From a checkpoint of a small mixture-of-experts model trained on Wikipedia: 8 picks a token, 665M tokens.
Below are experts of layer 6 (counted from 0) of a mixture-of-experts language model. Rows are named gate (a neuron's input weights, with its number), up (a neuron's input weights, with its number), down (a neuron's output weights, with its number) and show model dimensions 0-191. Each number is 50 + 10 x the weight over its row's rms, rounded and kept within 0 to 99.
Before each expert's rows: a language model's description of what the expert responds to. This comes from a sample of Wikipedia text that the model never trained on.

# expert 44
Title-name word endings
gate0:49 59 28 34 72 53 45 40 38 52 36 51 48 53 58 73 61 50 52 40 49 51 43 44 46 33 47 56 53 50 44 39 50 33 57 45 48 59 39 53 66 49 61 51 62 63 53 52 47 67 44 36 42 38 50 36 50 51 64 53 50 42 52 54 30 42 49 22 48 33 51 54 52 56 52 40 48 34 48 49 58 39 45 52 55 40 55 44 47 48 62 57 42 34 49 40 47 63 41 58 57 69 77 43 47 32 72 60 53 64 47 63 63 59 54 57 55 52 63 58 48 66 57 65 55 64 40 45 65 68 41 64 45 53 49 54 75 52 46 45 61 54 44 60 38 56 48 57 42 51 30 44 55 55 71 42 44 46 49 45 61 45 61 45 45 38 62 37 39 52 51 58 51 69 66 32 56 42 52 47 47 36 65 48 55 32 42 59 48 58 41 53
up0:47 57 31 41 68 65 48 45 46 62 38 45 38 61 54 47 48 44 42 52 62 60 51 41 53 33 58 52 40 41 54 48 54 21 70 48 56 45 33 56 60 53 71 47 61 60 62 50 49 68 43 50 44 43 48 40 58 46 55 55 54 44 49 71 42 40 58 29 39 42 51 48 46 49 51 36 31 43 49 53 59 57 54 50 49 38 47 56 55 56 55 58 39 37 35 35 45 55 47 54 58 74 84 50 48 33 67 60 40 63 48 54 55 53 60 53 46 54 60 57 50 53 65 57 53 57 43 33 65 53 42 67 50 51 58 61 71 42 47 55 59 56 37 57 43 53 56 54 47 55 33 40 63 54 59 36 40 46 59 42 62 46 57 49 48 39 55 35 31 59 47 58 54 79 61 50 59 55 52 58 53 47 48 50 50 34 56 66 60 66 35 43
down0:53 46 49 55 49 44 52 57 53 40 53 39 47 49 43 37 51 49 53 68 52 47 47 44 48 42 50 46 45 51 60 50 52 41 57 60 54 60 53 54 55 52 63 58 53 49 59 39 43 44 38 61 44 44 38 42 55 41 42 60 39 55 44 42 59 78 61 62 29 43 64 37 69 40 41 37 46 60 40 68 55 57 52 48 65 58 47 61 50 49 66 48 53 57 41 55 35 44 38 20 32 35 44 50 34 40 46 55 45 27 42 48 52 39 31 56 39 65 49 59 39 52 73 51 76 44 59 54 54 60 50 67 49 46 38 52 61 58 62 43 35 49 64 38 53 50 48 47 44 51 41 59 52 44 36 34 67 40 62 39 56 41 63 45 43 60 34 55 50 50 45 44 69 42 22 54 56 40 48 51 57 56 58 50 38 54 48 62 76 36 60 41
gate1:52 51 43 44 65 41 45 54 28 43 50 49 53 48 39 49 48 39 51 43 60 31 54 56 50 28 47 40 58 45 50 34 57 59 50 55 62 39 45 45 48 59 52 54 46 41 47 55 58 52 62 50 21 29 77 35 36 59 42 60 56 68 57 52 46 58 69 50 55 51 34 68 80 54 43 57 38 50 57 39 48 44 36 69 65 61 54 54 55 43 47 37 38 51 56 55 45 45 55 64 66 63 40 36 54 46 34 47 44 59 55 33 61 45 67 61 49 48 52 36 52 63 49 39 32 36 44 54 62 45 38 54 51 52 53 38 55 63 35 41 57 43 34 57 57 47 65 63 52 30 54 59 65 43 63 57 51 43 43 61 55 66 51 45 51 48 49 62 51 37 52 64 50 61 56 45 48 44 51 63 39 40 58 69 54 54 59 44 66 50 47 57
up1:36 52 37 61 50 54 37 51 40 39 44 51 48 50 51 42 49 42 49 39 60 28 52 48 52 37 53 33 38 61 46 36 46 66 61 41 56 39 39 33 53 61 51 42 54 46 52 61 56 46 67 42 25 49 71 37 36 44 55 64 56 57 51 61 40 49 57 36 61 47 40 65 74 41 43 54 28 47 65 44 51 37 51 66 70 56 44 55 53 41 59 49 50 55 56 47 52 41 50 59 45 60 38 31 59 60 34 61 50 51 44 32 49 63 70 47 55 52 45 52 49 54 56 31 29 37 35 61 50 51 43 63 44 55 55 47 72 56 36 47 55 42 42 65 65 39 63 63 32 38 48 64 69 45 56 44 39 44 49 54 54 69 54 50 54 55 52 67 52 48 42 70 50 55 46 44 54 42 44 52 62 40 60 64 45 61 45 50 57 51 45 54
down1:49 61 37 47 58 48 61 71 51 49 50 50 71 39 33 52 50 42 50 53 46 44 49 59 61 65 55 50 36 51 47 63 59 26 48 38 69 59 60 35 48 58 50 55 42 39 32 54 45 45 54 59 46 43 51 57 27 54 43 54 53 61 57 47 25 46 52 33 66 53 42 48 48 51 53 58 50 63 44 40 51 55 50 57 68 48 70 53 49 63 35 42 42 41 55 58 45 52 63 44 61 61 40 53 57 62 48 67 52 46 39 41 38 54 66 55 39 50 49 62 44 56 65 28 53 42 55 59 38 77 42 47 44 31 57 47 52 44 48 44 46 48 49 42 40 47 45 46 39 49 44 66 54 54 63 41 58 39 71 56 41 61 63 43 61 38 62 65 49 36 67 52 33 54 64 53 77 52 63 34 28 45 54 53 54 40 45 58 57 44 52 51
gate2:33 48 40 52 46 46 54 41 46 34 27 50 49 47 44 62 48 65 42 61 37 50 57 49 60 60 50 44 41 60 38 54 33 49 56 40 69 56 52 46 40 53 46 45 47 49 55 51 59 47 40 47 52 62 50 41 35 51 30 36 41 45 36 60 48 49 49 39 47 68 54 45 71 52 44 46 51 44 46 56 42 57 34 37 54 65 32 55 26 57 54 59 42 50 48 37 34 49 63 51 33 58 44 45 45 36 46 55 40 40 57 60 21 55 46 54 44 57 46 64 76 45 63 44 51 63 29 39 64 45 65 53 73 57 49 63 62 53 35 52 55 55 59 63 53 55 42 44 55 60 45 43 40 58 39 34 48 38 63 46 57 67 34 66 41 46 58 44 33 49 45 54 54 42 59 46 60 52 40 46 42 47 35 54 49 55 31 68 35 58 36 53
up2:35 65 44 46 45 55 43 57 51 41 44 41 47 57 54 54 52 56 46 77 48 57 54 38 62 35 54 62 37 72 52 56 46 42 59 56 46 55 59 51 42 52 53 45 56 41 51 65 56 60 37 60 65 73 46 63 29 46 55 54 74 60 38 49 45 51 71 53 42 62 56 39 60 47 38 38 47 37 51 72 36 60 51 46 47 57 47 57 46 56 62 32 39 51 37 52 40 46 52 45 44 54 45 53 30 33 51 61 54 59 55 47 36 46 48 57 61 40 52 62 50 37 69 35 57 43 51 47 53 48 59 53 50 38 58 41 38 48 45 55 58 67 42 58 58 67 40 44 56 59 49 54 56 65 55 55 44 42 57 33 53 56 35 60 28 31 70 43 34 42 58 50 55 43 53 57 54 44 72 61 55 64 39 52 59 60 44 70 51 56 57 72
down2:29 38 61 58 65 44 38 55 60 73 60 47 66 66 69 58 64 54 35 49 44 46 41 65 60 33 55 46 54 52 56 47 47 41 41 53 42 43 55 52 36 63 60 61 41 62 65 57 41 53 46 39 49 55 60 59 52 42 45 50 52 63 37 57 62 51 57 47 46 58 50 42 47 59 67 46 58 50 53 42 63 67 46 50 38 54 41 39 62 57 57 56 50 38 58 50 52 62 37 21 40 38 50 42 48 46 56 49 48 30 42 58 45 53 46 54 65 45 40 99 48 54 44 47 41 49 50 41 56 44 47 50 59 64 60 53 58 48 47 36 54 40 47 57 52 40 55 57 48 40 47 50 56 51 37 35 60 55 48 50 56 55 66 59 70 49 46 44 60 56 35 49 40 49 38 44 62 55 59 71 69 56 42 51 51 43 50 28 43 54 55 56
gate3:43 58 54 47 41 38 61 65 57 56 61 34 33 62 66 57 48 53 53 53 35 54 51 58 60 49 44 40 62 54 55 43 44 43 52 44 64 27 51 51 63 47 62 60 70 53 52 43 42 66 61 51 30 42 60 53 42 50 36 53 52 62 38 27 40 48 55 52 49 53 72 33 42 47 52 57 37 54 42 46 40 46 53 61 29 66 57 43 50 51 59 37 39 45 57 35 52 50 41 55 57 21 53 62 45 39 48 59 64 61 32 43 67 57 64 47 49 61 54 37 43 45 44 46 67 50 53 64 57 66 38 41 32 59 41 36 47 67 51 53 52 32 49 37 65 69 38 49 58 53 59 63 43 51 36 44 44 46 43 58 46 34 39 44 59 39 44 35 60 43 42 52 43 47 65 49 39 41 41 49 40 42 55 57 65 43 38 45 49 56 43 61
up3:50 51 54 25 54 44 38 42 47 59 47 61 79 52 36 58 31 38 62 40 62 55 37 65 49 44 54 65 54 52 52 54 67 60 56 50 47 64 48 26 32 42 40 52 38 40 41 68 50 53 53 38 48 61 32 50 33 56 56 59 43 51 68 57 56 57 42 50 47 42 46 73 46 49 47 53 44 46 42 49 44 67 50 43 52 32 38 56 61 47 46 53 48 52 40 62 54 59 58 41 47 59 53 51 51 57 54 46 49 43 64 55 45 28 39 63 50 40 31 48 51 62 54 61 49 41 56 50 49 54 49 64 61 47 52 57 48 33 46 57 49 60 53 69 40 41 51 45 50 36 53 33 48 78 69 58 58 42 18 42 55 50 52 54 44 59 58 55 35 59 53 47 67 55 40 41 65 37 48 49 55 59 55 35 53 60 42 44 62 51 60 34
down3:57 57 52 54 41 63 44 50 67 63 65 57 45 71 47 49 38 41 73 56 59 52 51 41 60 38 46 57 57 37 38 42 56 44 43 61 45 49 46 36 46 48 56 53 60 61 64 52 42 48 36 53 42 47 62 46 62 67 51 58 64 36 40 57 30 44 45 73 52 43 53 43 46 54 53 65 56 58 42 56 42 53 60 64 52 49 54 53 50 52 43 44 36 46 66 56 42 45 43 77 48 66 56 60 49 42 54 49 36 62 51 40 40 37 53 57 43 57 52 00 57 51 51 61 43 55 58 57 52 48 58 44 30 64 52 40 50 42 47 50 47 55 50 41 50 60 69 47 35 59 43 59 61 62 40 57 68 53 60 48 41 54 54 42 46 45 50 45 57 36 49 65 57 48 49 49 39 44 58 46 66 46 50 57 51 49 38 67 44 19 64 63
gate4:40 41 53 65 57 64 64 56 50 31 65 53 31 38 40 41 40 64 36 50 58 51 56 47 42 64 62 61 54 56 43 61 47 44 54 41 59 54 36 49 50 54 52 45 50 60 42 51 42 58 44 63 74 72 55 42 49 52 39 55 42 65 42 65 51 33 65 72 54 53 52 52 52 53 61 69 57 45 43 52 43 44 60 54 54 50 46 55 49 62 44 37 44 63 38 40 23 59 57 38 21 49 52 36 40 37 45 49 51 42 55 33 44 48 39 49 44 48 39 52 57 45 64 43 64 51 61 53 40 28 60 49 61 30 45 55 35 49 43 38 55 59 40 41 35 50 54 54 49 68 46 27 44 49 42 65 65 45 44 58 30 52 35 51 58 61 58 52 35 51 62 49 53 47 48 65 55 50 44 55 47 58 38 60 55 56 48 66 45 44 37 65
up4:47 47 37 51 39 55 45 33 57 47 62 56 56 45 36 53 33 54 54 34 36 42 51 44 30 33 59 41 63 44 58 51 41 49 51 17 62 45 42 51 49 41 48 65 59 50 41 59 56 46 57 62 58 47 34 56 50 46 53 66 51 49 47 50 69 57 41 32 50 60 40 54 46 46 53 51 56 55 71 36 46 50 47 42 63 35 65 62 47 57 53 68 51 69 50 40 47 70 60 72 42 44 46 41 46 52 64 49 44 56 48 37 35 51 49 48 46 59 37 37 63 52 43 53 44 45 51 45 42 32 49 49 50 56 40 65 60 52 62 47 45 59 28 44 52 52 57 54 55 66 44 58 33 48 56 37 34 51 36 53 35 39 68 60 58 61 49 52 67 37 55 47 54 44 57 44 36 52 54 52 75 36 56 59 43 53 39 54 74 52 39 31
down4:56 46 52 60 52 81 55 41 57 40 44 48 52 45 44 57 51 40 58 66 43 36 56 30 47 48 56 63 40 53 47 48 56 33 55 49 55 53 43 71 55 55 61 49 35 47 70 54 46 39 33 57 57 49 50 46 48 52 50 52 42 58 54 49 53 50 57 67 37 47 59 29 43 49 50 53 26 54 48 53 48 68 57 55 53 55 29 48 42 48 43 51 56 42 46 57 30 54 44 87 35 66 59 52 55 65 63 49 64 43 70 35 50 34 57 55 42 58 54 61 39 33 53 47 35 39 47 45 67 56 55 44 62 54 57 49 58 53 50 53 52 54 47 60 52 40 51 51 40 70 57 35 54 58 36 62 70 32 58 53 61 42 57 48 43 31 54 53 35 61 51 45 30 63 39 48 41 44 53 42 38 39 59 44 34 55 60 40 42 47 43 42